python train.py --routed_scale=1.41 --vocab_size=16384 --rope_theta=9030.0 --init_std_qkv=0.0276 --init_std_o=0.0 --init_std_down=0.0 --schedule="wsd" --max_seq_len=512
Below are experts of layer 5 (counted from 0) of a mixture-of-experts language model. Rows are named router (the router's row for the expert), gate (a neuron's input weights, with its number), up (a neuron's input weights, with its number) and show model dimensions 0-127. Each number is 500 + 50 x the weight over its row's rms, rounded and kept within 0 to 999. Numbers have three digits each.
After each expert's rows: a language model's description of what the expert responds to. This comes from a sample of Wikipedia text that the model never trained on.

# expert 18
router:401545470433602498486492565555454552549511509423460442461573503475496495437519477528561553456432426630550559569578551497528515467438469439534563401597446520486570449497467534442474498586526539531495507471529569512480575538396457406528484518506560518490543463505468461402545520600464490434458545574552477495506485520460509414434507476489537417457475496427548551459460465457476528545448
gate2:514487510413594510590499468494534542474445482518523505433515414562517527445517447696559535468560474481473457495434449530537460555538501532455510499473513556440472411522467453455524506450486487490501556498460472549566434615512497565502578375478432484524519465514442548514479474541502473381452512393437541463494582553484432562421489458465463461518456542401429522477498472493584475525499
up2:594502530579464482532483532505488521453498581529537490537446473492443517454503503475502568566493477437595475515543462425396434488452437540408516477590572490547502506539524413515533425544467547561527414418471487531536484399388459444475473601505492396435515531547543466513511467420546523604499584573419569502472417428498508422583538486502488456533532492505555461532469521476429504529460
gate3:532349502430462445432520474505499475518521512565468437459611519515516510490549561580550452416491493503526494483525573543470505503526640590478508539453496455501519480416438508493571458500522529462495454436444522542520544480534592478508553449489512571489535532446546510496588490493485515477392493493499451631616519417499492504592552499407541510519518453442425559537570473476537520499377
up3:491376481412500458462480492478382489564584497491451571545508505502476494481603580471429408457445525519477556525565520491466592546492577437523529543438472493487524475536438490534556476500490575476478536436519442459549553435519578488443537476473498521503609457500533495560547550494495491496565458509530469570528435425604457578565537570493511540500549460441500466443551518507431461466330
gate4:554546548448482497496561536520639462417457495488435477462478517501518540569526543473550494493388517463501455575483432566440466483369459559451510473490441516485510507526462454554515428507504484534509593516463374539445527495495587444479551449581509490505429526413410455380527479516503581524418494555476456440546472496564556562511478504467532515458404515573436603506540551532458528459519
up4:492491453568480595519514540487569447434543435581492519493469519534534490591492550546450554560443458447556566545424454549447546488450519460461524610479457513563461631512510488517444533518493498593471577483542355426504550488430533456459506485541534529486607522489457486470585499533504468461478567538578545545481540465580546576539505513510439576487417430485431517489570524555490428500423
It responds to: Full stops closing a sentence, including ")." and quoted endings, usually after a noun, place, or date.

# expert 6
router:527548445443470487412515502457609554563504524508496452582617580527509554482448454525451520533529516556523592554487574479473447456474420476493454502560527517494540505559421509508417511523516509573464543467578608563423494492452428453497476476476481494564464531513429510513458550479531587538545462398420512524492594532509458493509509514571475568563474516424427573500389383496444550475560
gate0:575456482498627454478467506509551450488436427590542480540493526441492412481502528554458614475509563441558557534457559523455425359493493563522560439471470501496490564553586530547508523585436525460541523532534487585535574589462488567502476444565455526520433544496466501501501536514502536477445503440415484525433436590432519556432473393478499540451524479462490555459434557530441447463471
up0:439534524494417567514518512513448555456565541410442530457494466510512640484514454430513403479480441549467425460515464484513590616482511437505450537501536524489504411455442483431462443431561499539450490478432552443469422409504511448544542568433554453473582451480536520513515487527523467519558458556628523445562549439553489437537527628510504459572492530545475433523545475483542538559519
gate1:493414507496514611495572437481501512388507592538462528557478557500461531522487540517474523519521506471574582437524496468486526470417528464483511553666491550477578468488436469469542500484549540455435519595460503492485483533494472485498481473462386440562498520474449478502508343472479485435436580485499539528471468509595502475518597528432517526419557561426439608480474438431511551560485
up1:468417517467528580468580471455551486354536573504507541562490582507480564497502500499505542543573480501602559459553464486462538500425552432506536555594453591447585446456427473472559541446546551460459481535477443452440429500516475485510524457488455451567459510440516452533449343432499518471408560532470542559482518551560526484488623511460530554470512496466476563455517526444503560559512
gate2:521518458584585417471536388561474579472529504558562523476542444517445491546451476424527534518478519408395522447531570490385470411451433472502436558541470453531531489504578501503459481495552480489495552476462460546489654487423458497473560461471585458513509527535509509458544623507456504531512533512441521441428418446518478477573519468492568561536568423599442542548515471529518468551491
up2:512598476564534464515516429599399519448510553578551490477545458510456501540519483410556542511517487443460523423484568523475520523443460565482389534586425431543475452469481458513454489464538495514448557533465553500528527455467403525436502480471560492455493542473446489469589634530419495511555561438447533493464431432495546513608553460463588510558548458531477591550523384504549503512555
It responds to: Conjunctions and, or, nor, & joining verbs, adjectives or noun phrases, as in develop and promote, one or more.

# expert 42
router:467515595451514498552551533416502531473561501502507460462525569541426502484443450593458510524601517452497492395593567492447572556436449488548490571568493483493488435560458549595486366505565436521475483511489539506530536560452532449512411507440428480465545511424481561461456541440497490519507548553507550445431560498487578446540481535587479446373429492445494580474500430475542561468511
gate0:456512492414632511435551566542495510504391497420556558493450507451522526493435606550472468432541427476545511539469487535624427551478564452534545515574566586475459493463593472495442608530538512428401528497545509508468451535474461542518493494493470576419506462477487515506501535517443386545487507437456414450506433497462565515434405554478497471482452519560501472515459553447585500521498
up0:511530523520547564418467496600470563512465502567533518523515565505489466399525520513510510510438426492525476518520442529473487478421498381443635438492504592475598489468475509511465597444559535581508528517477549580513553510438492430461461544541482442478462449533489445577430596528544412471489540556439471481564500436520595434451400505486415483556532506545424545427429458459528460502510
gate1:377515524429545419557490486447500510577498506525509507451550509506458408489501587513536417559496511478478606478475556506516544463439466529562515453466490484553494531434479450370559543509441494495531436479469553470482437437518512461542528536572468500477543674521506522579480423557632490569462453478522497532554413527519482528588453557554460561561536523483472453434459524486453403444499
up1:572511465486424524542531493496396453470605413536567489564396551488559508617597481424547531575620528559427470561500502508450429632476530564462546448471505513513415422581516551520406518474469513493454525455552475578457551534474552435492434441473508427462466452513567467470484460542574506533506506477452541471520497552506471444538431476441503500495464465570534490520523511460526443511433
gate2:483619523559526489527479494551511530455564428475451512532526434502502512533432490539563564545466569458476490454485598532532522569583453546467420513502422428571444484535445408474494535516595504461531478514421567460467517447575454441458585634440465492484492445474461465469526589457494545408548498563350560426478472457531523397500480463481517567485501455490500492523517549495540476591498
up2:409531467506514476464457546601517435500524527502496443457547447427515456443440543438441483496470624496522582529571561455501602482520525529526500506444672568453454539491449460483558589488474514516475545555500499518442522457522471491523463528515596471519439482473409438564541496459592442534507501531597437446487448433460494536469603458424507489544371490476494515537472550530517566457549
It responds to: Abstract nouns and their -ation, -ment, -ity endings after the or a, e.g. development, repression, achievement, migration.

# expert 45
router:541505618566469546539569557447522492559470498432495461443505519463426519428513473498473523549502580593505426422446470457616488552478551461419599470410511459428497552485434528587550475457469496547460447519475546584539430534536586461474466528445544548518461458552433471532504485436475443440529456441541407478406576514517551521427506499480493484549584474466543603453485461520528444478444
gate0:454584603495446471563497539514556520531527494508519567578531489465574470502515443568422502490530495483482562384449609380409525545541591439504543479399442502567462445480452469550433502531479485471501482522541469512458521487465458394481589457571479429474479549460480554610481508491563518610496504523521509451572594478512483534488515532488479532416558447552398509505492574495514430456473
up0:497498544449530469464508452462463552485474520431529533523515475372479567489493534479558554521442452540470520502497492510522456432458521413558565530429453565517433389599429491501481539381529569521511499604506503535572472616452459493478569504542379460389458487483465532413466530560501436487518492610651449533498511471489497542435561534514471520461509481428460506459550510565459528496499
gate1:563557591457491574535387446450596410546516525431631383449527545494541510478572479529437393580493473542543424470534525513493483439396471478523526547526440567460475559497493584479486489450541426482409527489443548535513543445528481558503544533571448534464425535435523419492441448545525434547553488548470512492461469511504522505501550535436487579532472544477495492475479464518483625511454
up1:507397453494577475437615481533390545471473485561405595566514408494434496521383481462600519434558531485449516546510504495546568529570543509511513499494523465549486461469527472466409479554473599480586479551559493550517481573527480510430459429491547546501587416597477493486511509522408583418417531568510456494523528469494488510534508444516537449441532478531426517482533515498520415432532
gate2:478445434453516506579534553525525533452452512463501468559442491428509468558467421579419410550518446546505489526636523495513516555514488488491529612491488514517459475519449510481475491493481489549406478545437457522546557459465512491519532444487521499538500438587569493573403561395445487527505546536481496522383554533434492551510524471598453483431565503492587513516483568430667547576458
up2:524465560532436487417532441533475515515545499534470532524379549469477545494538546397552487557504487469425449461449432553407536458359568539438455484466483542517501477446552431466539477479465594530480563565525377498487432510518469527523467576545520475461493567545474514465542440506599578415466600445557452516507497494618482441569505605486510489555507533484456516490440506522443499583504
It responds to: Line-ending tokens in Markdown tables, mainly the closing "|" with line break and the |---|---| separator rows, plus infobox line breaks.

# expert 40
router:574473489416455510442528511507547417613507484489451469455468462523487494484453468474550414551569521531534478468501442509526491448544517525503481478424432411621538456473571491455466521460407398561531528446557469509518435426499527492493604521552593487568521478584494420570382547457415498471535478458440501509494521521505480436494536477550568444500566429596554582543516482582545481447559
gate2:552434507497346552374452478483461434535492487411549471485524539598431401516503477565440612560490580562488480568564550487498458489584489475485502508405493494568514529563442493576542594443554485542473574482470516464474456511615418561487535484582453556517553570494559451461542424487544460525479479406485514505494504560534481475525538450528516455466497500471524484560462449455509522511424
up2:510527454521518467517508523559482484490569423383458528522535525522611443461486532499507395495485514543524516514483541491506422438514535465482424491428487534516492625497513489505533535617444552382514532526563480472585415447444530431456461381557501519546443476500549518573465490532433435463427448495488465543438522455581632539460547491504558468483402538531540558565505475467561471524589
gate3:613475479427541536452489457520528493501501482545540501556483518438508473475464462525472543441501575520493440488470439479500458400536509496510501487506541400493429430557442530476598439543489491358530539539488466510496418490487452548486531561500422533608520581538443518476524457498479562450460432564459368407474455481534462569575579542537439553501543444614546508547455489531456585534413
up3:344541474546463504467496574496473481402536553466509467551540501543473504554497382520567529541473469588546577581432527549491501487503434475487515467617464629500572539449486441532586481411581514534422443496548495525571454474509519447457489510472419541535413463434498450491467450516556446567452488464524476549449548517518478510458483424455587438464495560429502527519585557473540460527502
gate4:411542539491524425495473523389476504414495428486519469513524501426523378442494502511442436533448471524449507422534442491511466453508520466486552478422488554482567472599400527532460479557580527524449531537436513525539496487455561470571546491562522483499447560550559520503487445374476446561571462468548399462378451537562489559483510465563552522517480469472402595510577435493524573528545
up4:429508450507529468511444547541550567429458464513460472443544433515462462499434429556469377406496451505512569481536492511546592566468501477483579533518508514480527474496567553487452511438383466390517520433497496556536483550410477388471508571431501531494616541538573491552469393459540528602525422428540439458455473532579472464456421527536554495485437553501494550555518505466521444499490
It responds to: Quantifier words and of in noun phrases, such as of, two, several, many, most, some, under, Among.

# expert 54
router:503500485487578552487560505591479472540502435513422429486581467494550493529400479472505500637576421455486520468431532524459538457531470434539461520620523456525563477492555453432542566518462496433506442462521509458430482561451354531570496530506562456424590525555430523547482558447466582526518427580466483510498489480441500463535578417543501469518611512429533519524521429490510519440526
gate0:482510450524457481465556544524541575498435520436522424460538528525454585432534457511490386567464524504532568574550650529437410442511433556531418491527438445521544598522379442578488570531481540433420511424487503484555454445464563468639515493519458465509521525454530521475457517507491469454466539479470521452526563618500513510535493453564483526425537546538476460547549435454520507508490
up0:464519527571482498424568468558531507496486524444499536418502540486563453490492392489517473546499516514458483475503633532404460457464511476543469492507452497498522575492430519477496574419544489506453536489411482572481519565509505501505516441531438381575509538457533489458395486543439497479530575616504601413584448543478492533500566407642484523365499458507472574485519484484539496424491
gate1:512464538504437616476571474486509470476449502620445501538553463444560456526475520528535569497414439503556451508523494457421414533505549518438545509424569488496417426498560534524525474505476572439475439466533507546572485463648554551453575542489505517496526544444441465595432567508407476504554469459480476500462501421550517454489572401482398526609512561490525523427523454535444533500486
up1:501410468498397529509537548483513542386473564480602538536440491644493550440531499466553452458511444453402459456538496433481402508503482508541535435466485577473487541551446490558493524458552491488502532486574404444547519491453497514518463502542450490452478555472566445545512480543499565522550534476580556429605458481556424530510513485404542474453575522489512460553392457451599547588496
gate2:366417574496476427498555453499485521546462565539518500522486490553486462489515564515504509481568532555488483563487635483560513475487558451562510564455417542506444551397454548425408551470517452561399451571497518450442465544565479547540483560476486414518539425503471448481411503558469536581518461549440497592470471409502462511432550530383481497502468531517499469455523531541438588444487
up2:436505435547565556456480603513474425523537512508578452523559498402505565477454538487443499501479539530547567528542346510464524455485457518480490576510471603516533491570544490568522389430529395452526480486526518487511572477458562517519425466472423512404515493502612485575535526588589479525460499614521479547448468494531544551549452508511461516466465527528503607536413520508509415520537
It responds to: Determiner-like and directional words such as per, each, all, one, part, north, south, before nouns or of.

# expert 31
router:423533558555546552465468532411448615423523519516486410452509457478534478472437470457499460454599548526562507605547520465560429447467536503553532561562472485533586471583491534477508568581465500511546387569443404457551448435525533565498593507517550461459525471484566512496508521495409527549471536476441512492418457450439435478587432488459416501508531483472478457537503542582426534528457
gate0:491583513472541557382528581588458533445518527525546473506522504476469513523467550512502448543561503542557494516525497609589455497468524522447472625522561550482517484567463524489523517569442522544496477529611488478484411472456457432417538414442496475504551538415493501507542560481479511541453436461412488558537388494494455551453463401502410472530474389528442549405459486582462502412488
up0:551435547465479470399545549484440554522478521538605430536555564506528530466496579456437412507449427479505533494539471610539463422491522541537529604546510478439453561557513435555413495460465505490514435442544432530459418512525438507427453552420503524502453457458517626536535510515464580606524501502490573568462479467471553536515503458501464576536505440507470518446356483526437485454466
gate1:496447567450441513548482435561595500469524453487474557498588469506463533509441424435468565390557536420463496513539521470612484431502507495546392501449528503503502527510401541531472542495462389529523587491518425594474492383481427468510541471464468537533587494448450448491537436456483431482496563475471461428529474566492461495618496513480580545559528446463532487541556489491484596509599
up1:461476586456562466568507566509571469344503485478462535530457482559459569407490490473450495414499529525496468546533521490611428441473412505541386464538404488484530424579440554494509524487489430478552541514553541541490496492495482550477554458561390488506532558478443501516585445523515445437514543442433495516562516555468488460607511582410462544517559541549493534562614517508525508471523
gate2:436517476528582570535508443447505549510571491515530559509414517541495440557451613487478500513445522475409439520482541527426481503508509534483548480490475542578504542514517485495526519482539508466463477585485455545405421481469540530491593519426479499556506504507389568450448525441489574639498529565548610523481514497423469492445563555572468442552467444589450564426573487403589498500585
up2:485427575534454473455496447532544506528497498567482548453446527475439410589440495424456545556487436521530457487436517520489433532534614493478448456446630528423541424492572561420524465566468546496572489460580506423449477466531502631534552500511590446479564518482498495498483465502489568601526551483527455503516463526586441515538421525633534534545542511425539454506482507546436498436502
It responds to: Abbreviation fragments before periods: St., No., Dr., Jr., c., M.D., U.S. in case citations, p.m., Vol.

# expert 25
router:517583566561614485483441555492555499468522526552567429460535443550461566419382494442493535544471417496498511518427563529575500472577412537434549487506537464520445523520576488520479527494524553447451510480474508415578460517509595499353578584487445545463512473524471533481437469615533467495518557518451496514470554513452504638457427475456508490461492547460551443490469492484428551520459
gate2:544455564562533416457495552494580470587450537433522514495465475414481502473464486470426455453472572451428563519415544494403570492551505465379480549492506450452508496535490419466425524514543521471546430460594494476452459469533560551541464524559528469452484490486511549488536498535476515496558453489518428570563477530375509511548563454612574544439551465502616502556444460384490510481577
up2:577509459473497546445543546461470523418502534535415509463501477466564479380556540503513478518472434394538427462463541532579500458451529470417500444410459521462511515531556460423516593440531577478507478489409496474495495455430610455450526476433556504539403525488486518512491579493527528431473464565470443430542490544430591493467597427404482497524513550515460585533574444490559399516499
gate3:489485585522442623538460550480519496451494543515446473411570467553515496441510516537529479505442511446585569458562497576453505496447605455510606469623428503515524560533482481459502549448497530536481544486535522489486486486478588599508483478454478471547466436418519561500570503373423519456526613536378435490624454467496505562523492480460488543479482596493423518502513487452555468521476
up3:492517531533467609530484553459507546415468553480471458427557448510573506475501522520596472492494531420592542507569459548495451501474468472493540491525438481521500500531544449446451479461518597469551594492523453508528513519567628520427474476513499485523397484435554555524557463393430489485494594461429442409620419491517487545611500476493497538517476587515420438454521494424572501452423
gate4:437576423467522523493519423523581498522521524373468485525547493476471481487545566516556524637456438459486482535557544487491473456569418488466466488527537528413591511420411461564494467477623550421430416585477481513530481492400527535504513432471508526502424623553491507595451563530476516421547476589489548486570538517416485426456467478542543503479519510535448504474496514479496545428510
up4:490508487462502553492501498509488531411442581512470492566498466577568584455415538427477500631453518461550554583537570489557525520559464487402518392585442485483522452450374538483459457423518546532560533516390430515497533531475513455518461473499531504433468550564442544564551450489436535554416392567551501531491511542418462507452554463484483522477511494462440469619535562511478475482490
It responds to: Single capital letters beginning foreign or rare proper names in tables and lists: S-ikura, B-ietigheim, P-iacenza, and W/L result cells.

# expert 50
router:452452514565509519511564445532508450538459530483492509487534489530560608581522539477579574494437430458492543554537591486580558481450548570465529481544416543526428548402444445444491525560542581573392480569502431439518572464510555463472516470537538527465577546547468470485470514425448465495509477566560438561446533534461531557447474445450443472508425454395406553412540511551505500544549
gate2:539547436446700551449523519548414530520484524458481590504517562507534432515392479541557549529453545496536548513449583529485489552500461497486541492502474474514463412597560429502485505554520475471497554501477487487457506430544485499596575542461572400566620495501504500469521577631484540499513518502464461447482476430511541468482493453488463463513561474451473431427433595432436495525484
up2:422449588463299503531528495469565478486489479505510492507474431518492553532534488447534387488525498534481482477572406551538429441516571513564486517506476548462533558435405555540501398476502535522463467509488577448473473536495531520435442458578431529409462454545478503539441466362456502504524518455474491480607529548487463543543466558519532482506490527533519546614554465519566561415530
gate3:529448430529530492482548524549376536510525479422518592447447487505512426463396558494608529480473401550573466422668501523457524564531525452423467596535544473471438622500487446480511384546478407576496476510539498463515458514548475564529511506450464473504599532550518448532523488562495506576509512536484434506499457441446549516505534555518499490438467594485468455477459519515508442470530
up3:456413515488453522422508521420499466468434483608410513474468508521531536418583569509481514434415541463412533467484465554530444507482493554510442446443402579500490467401463505571520516438561564508549653471526443459446542488578389547461500551510479487456456485512459503537462551493546437486530597471434561525436507513538483521458466494531518449597540469607472530457486601494501531481476
gate4:513554557551471575446497437588514478483570464403434530456487461523470511575517505466478384533443505519548429493585455500514582557547502410528493508518477480438500493570426563581471473445501533532501506453401478393412489524523472487497549535475521481456497558588503425567566575532445513456411481484491541429543628487496445499442545526581495534453501550505443472503394568487510389486487
up4:499449514456535469498482486516494423515477505527455451347433406563549432400508520510416491447462481520561454403550511494486507482566519487543563543466442478510439506518499527435518497517506554495533568464515520529458531519437483533568478487470483598551510504554562457494457446596403419451472591585461546487595494493492466512463511489477523560414551534551444361575511635480544501526569
It responds to: Pipe characters ending a table cell after a name or word, before the next cell, in sports, election and episode tables.

# expert 26
router:483444572533440548501402428523506569552467484559526485452461449521459474435425556515443555592521454591463484594536487499545577500526478648461553489502466568413556517477518524444469507553509422415535447526452482457571481589522510441514564580544492481536527464507533452552437469515510444465548523495512484535453526451396485635545468480397473543467498466506531419433527540493425446547498
gate2:576504447532586487593507511475600521456446487428415501527459594409477458503433447505548457562583451489516542452464551524475509505499510489454487549594441538441454631525561458482453457536507463471516518533504508459502494496512445472506556477443469499538524571525545479521453482562547574530469424524462488428460394488465507436505472452602548489427510573455509520532506600526607374430590
up2:496476433513524492467553512554507544512417606436428514470447441382475412532408492459524448573521494432535532557447543435581507457354524541425485528503421512451505597541562399506484465493544476465480508523381591484586457416513552550455561412432505553476468501526522491548490488512541556575470485545460499533576468482510571554535498509513531540441494536451432498495539508554484497577473
gate3:585504443454388491476485525434496513518438463463574533528551446427515512539371432551631482469426475549554467458541425512423521522504486497519478506552489440507480499478605528508467547501498516483442547498568470508594536497610441469433470495406480521581583506552543452562443540543509503473513474468485504476595530477595622527532470431543413516495539543480481491469411433541545504449435
up3:431552477529487483491459573641513423490391468488532498478558440476591410422501571441508533524491524535571462536531476557493501532432556525518479443468484481544497445488510532431428538477520477606396434452521490522382569469531449505526452526430524478530552465519557387509564475525499451522564459570513470312474541518542534546483424446536541501462496463546503516500464495566508540457516
gate4:443438466574472549506518523517466492487475489476581457453478468548395492466519464596429494503463586493438544581546491493531573515521426537435489448449455431476560508464535465398485477541534550516556507627549511500545401500533433547542425407528585512485481580438548492607524482524486550533493563467438511467539472553503571439486506434506461500534496361534412601502486460498400519496472
up4:435462459581525561510466539497503445485445475486568551440487532526459418479494447455522475487461512515542521523449486483471449505475490465464528468473396458554498449535600421434418562530460541468593519622520519529562407548616512579504495436499512550476433531520490503527529537446589517466523493478488553436535481477483570471558422499596566583502499455582466585605459479555372478530576
It responds to: Single capital letters beginning names or initials, often after a first name or in tables, such as F in Favreau, H. G. Wells, Kornheiser.

# expert 48
router:509494604493554538556518468580514484558512471579482433490504509415504480550459448618466550551438473513510462414394433485472516447534528434517405560481536495528508473477432554556487494489400454529461427463410501430528505531511504456578584510476601543537619431468518573543527535519463449500558577498558487501416558440543454439436563532563507490520485506466566552412468448534544507458445
gate0:422466526503499530540499587482526500441523565476459647522453416473491475444447543503506459456583430496436493345472520428482523423521474563417481463537463466566570566486456513559475436562518538430377474605439500561537473501461562554521493443498442528460516553464491556517533454445472474516478509522565548494449639397526506570500490494447499511543445503459466493529449546487553513452444
up0:453501633566485458535499512460627461466510473481451564508500430538547517446473537577545564389496473455424522545505427568505495489566468513564529458429472527434439487453547484515535563497487519470464602539533540496501461385445468483436605531504418519498488492526487428459519556486395519460554469538489501487456479560497488497569537406546382473554514536438385518531519557501458587554462
gate1:523553547478526490525471573477521506473434492472529434513493472499436440492504460543534499517582488443580459482476493515536538496379432535445478410430423464580482502514462498583491443624424538447386566570495560606555518464426537415507550476558584580497523449446523547430515461542541456569510532517417465513446506433436484510552477513454372474396531499526540449457490453467550495510502
up1:556496436557521507579451554399520595520452616516428478523519483437461477508436521478454448505635494393434568480505458489602503437498502510426519476531465492544434566501469559576531459496451522545507612473539547553573501479393525505532556537490532522432516364452528499449460464527479461482496518460438456550528468486475540511571456492501465503487426585434534438436533498493494421448415
gate2:557510525438457454480464508571510534552481528597521566527473522509434487558505507584492487495566578499510550506436403455573507468523408482471531505443544395556564517427457427527540571540533490551492444493522501559449502504606370486539555433480531412474494398521540497515490555433481453365468453587523500561476467438611482561577550478445456487453512510556584487475493482483488501478421
up2:411570475465505395483518556542537500536507615444542453511582458479525492451525440553496469494530437507458512495536603404424511516480492413511454443535469546525472530427501491421393523469533521527524537591469511525482502543541579510474506463542547482499544640564444520495489528497547429485504540450541527555563530627537511528567404566518481610510553490469383552519566460489495420525532
It responds to: Short common words like back, up, end, set, lead, head, open, often starting compounds or verbs, e.g. headland, upstream.

# expert 59
router:489539529471561542510507541497556486438397589591472523539431499546521541537515442438519514477479502594516411549572484522498535484447511529443508475543463571571445504526573415440520514455508503510485446558429519538380519441512566439457477466585542404540439502573507547482522454469448559484394552532510547482384374538527488540501536378475570531554473569564472451509548513546484526523548
gate2:543546500444496539556514455436549454523511492382500516473498575546498522475490420483552507442492513528580476524553436505415541480540518431517393408533510558389512472499480551523515558454470423432430530511518514561484581524488576428522547561526492498474541509497572466408499537481462642464545513529481524492447596489411552516410384538497465604464455527468624503502479512486456487441441
up2:584451461473513421511491507474528501474564535481586575504518429464469517574402546544513457445442519526515540394469424553567518438444447511502492499567496598597485396516510580519477549477527570482587501432532434491446475524478480545505490474562548491565531445483521536495461536592444478481448545416478407464603507392494471513498487477537481499591492401500505608552427431510469535459558
gate3:398511553446500563514534599496505487521501615555508536584562550516497527487558433558492494452570440507591505520502395496554397443544479469496566537417389509394535524494503500452573538495515461497473445558475504478529601482444445530513520525482507582574504480475486548560430444458398494524564581489511473429512484427515460467465518522514474460414468497457390419493451565458516526552427
up3:496523492521474505495512503597481399486403517498536557512440510500450585535497615445512585507562477445565430443484425462543508492482417489458499495515508453414512466462376524525572448465484542589444500541452536386564583512549543539517528520440496534496534418468417425514439534463469561512585448507470501444467535552500514515461549503642490559504467496584490440528434418486508420496564
gate4:560534605572468499482460503507470484442518498513561507529459445534472539536405469493438486537362436583451450554501534565409531486503458523587533539518611459517533474556422535512572510511522526506517454523503473469434438413601513422478446585543460449400520556508551464504546480523571535441530492413615489509456515529403612533488516479484425451470451452485464456579449452505542498503494
up4:479502452476538526465520415535496436536435366410443411451598425541522423565512485536529478470462454524487488560502499438545423525499498546423540494479483504477463520517627575596441445567574549481509537453482523510520552509527510473570580434493487649518459536475508520526510616492427497505564502606470453508445499486434523533511521476451478513516434561479571512562520455550583486421502
It responds to: Pipe separators and list dashes opening rows or cells in Markdown tables of filmographies, awards and results, plus Best.

# expert 17
router:512530553471448510529515448572527610495470550477456509566521523517454479479492445586557585470547525495490472506461490410514533488505437480513427612560423448573453561515400517501508520571509480579479501544443507568537492471459588427489519426522442491521498484514430460502456534640545450447500602477561515475515534443444452431512440476560594566512436461405531538462490516494571585391467
gate0:494560484499534422485503457559501439498561433591521444550436525541569611542528476431478440530499517561515504452501471478559659485488582464484448478473564549480545597605627463529537451469499508521490546444509447501449482353482563438497481498433410468446496475498548511484488457541510479433545476548564521499506590449469589492548497517442477475504536462428548522455603501488573495498445
up0:492476500481525421612434507527477508533485478532491565363483429566534387487457572465476406558466464522466464481528465476486471464586496559437538429486551557547467468502514519628539552518448387476531425444472407551471514580534490579525572492516556519424557588448442579490533499436480494521473438470455476468506575420469474587470453505534567479432445550530525474469526484542515498428524
gate1:485382518572537485458454449543469543478469525569507456417524489533466426536562422534489442519520594429464519490595513496493564430522634459500533525547522534488488519399566403430605595519543505515555457603501499530542522601464422542571547478619511531516501467498519488487466448515409517437396492445525487522517535501466457506412503537535556447527510484559497535493466454526514482478407
up1:501543497544590463566501512465562462501553441436614494515541523509483454536426493514535484444460549492552495497598444467399431587486459561529440492493527494545543503514382408494487491530561448549462527499543568516561396538495440391503525413518438461464488572457514476642405590464560464480503501563434498510625484477462523478572481497467534478559527484506526572490518518503494419481565
gate2:522484574504489526497503435564530480620499581513441547497466521484387433439526418488529516407456433537509396539495529523509456433512490473495557397501529444396451529457454457564531532466469510602526435504543504518434491467475566464534531446552486458550542635451531541591430596507517482515494584414554440483460478581468472477493545517494504564542501528489484586583532476450575433463500
up2:439403515478415535507444501509556538560518530485434580539490489525566435511502477505445444536467638441576493465538505567531504518403562441471425533589585525477447499424549454551501564559462442549471451555567451503481415461526453460489511491444535512564434506491557466558514541528479567501561431515439403489437600573501500519543441528482492497498558509465542610474622494449490508452556
It responds to: Main verbs right after a subject or to in narrative prose, such as began, took, moved, agrees, returned.

# expert 28
router:502437506560506494483418508558531573504478512516447474453568536464476564456360509549488479625525508425538455581473508518468521560569514548540456457482389555568364522478582480542514539498454554472447461553496466540557497532523510470480527501413511472539446464579585477520493420506527447520467474475416566507544501527571435542469510414476517537564540472434576404502569557507395487480426
gate2:509557485498512611469488512555507571452556443516496596586499544483455571481474489551446554517501448512488492475510530416535532478470480533562488577471456451462501469524478474489442416416502411507437540559541426553479405480426548506524557532443436467452469491521615493550481519546441510517458500496615530471536471654483393519463422458559392509520529550479407500460484463454540388498480
up2:600561510423547472509510481535498573477468418541474434542550588516518509394450515549536546485504412563456530562481549474491492432524458569481414517473511625638482366516487474454526488609439445523558560508600449518509453589485555422478446520540451542464466550526494515540450473467503490500535553459489585459498543555521486489468440509571509474536472559478504508539620508426446500462482
gate3:475476489479530462564524493439456435506360518465525539536518416447470477524475506495432511453474446515506533450530445477543461510536591533416446526546443446460560409430426566636500481527339548573446434527607493432461452538535439500429551485480551562443450528541527482474556595552464537520458519526485521505381484520467479536500533572500520412505555471447446490491477513459439527505466
up3:512527441438570469486510468603460494487583479438448528583503471546558414588576484479481545512525488565531486498501542491549542492515496450604472408477605466533512520524427473498481397496588505494471573494497542605547430472459371529482570463508399452530455443515570478516534571452470538523489489514537549575505512495552486480411537467542504445482496478545373460420422500414517578466501
gate4:572535538546530426555428506565447524441559477477520583468619483511515440489410508500515482492489464514435352517461447543453481541553465418444457528568476541552402401409490486507583458554525495512377460459507496624485555439527567418498493510565453627473515536502466510472498463495498506556467448442544466519509461484500516580504386508467494528519545542483568483492558485439468512478444
up4:561480545495471518460497507489420434500436479478453448543503565449553491533513531495473538523473478554544452470542554526533480511461447524551518472439420545530380563531566526539440550497497522537531641560490572433547497439539456565402490552516499400538486465424411506481551511462416446515458579569392522499466526464508492557540621470520509467427480496456507565486493429503459488649593
It responds to: Short capitalized first pieces of names, titles or words, such as A, I, Me, Mo, An, where the word continues.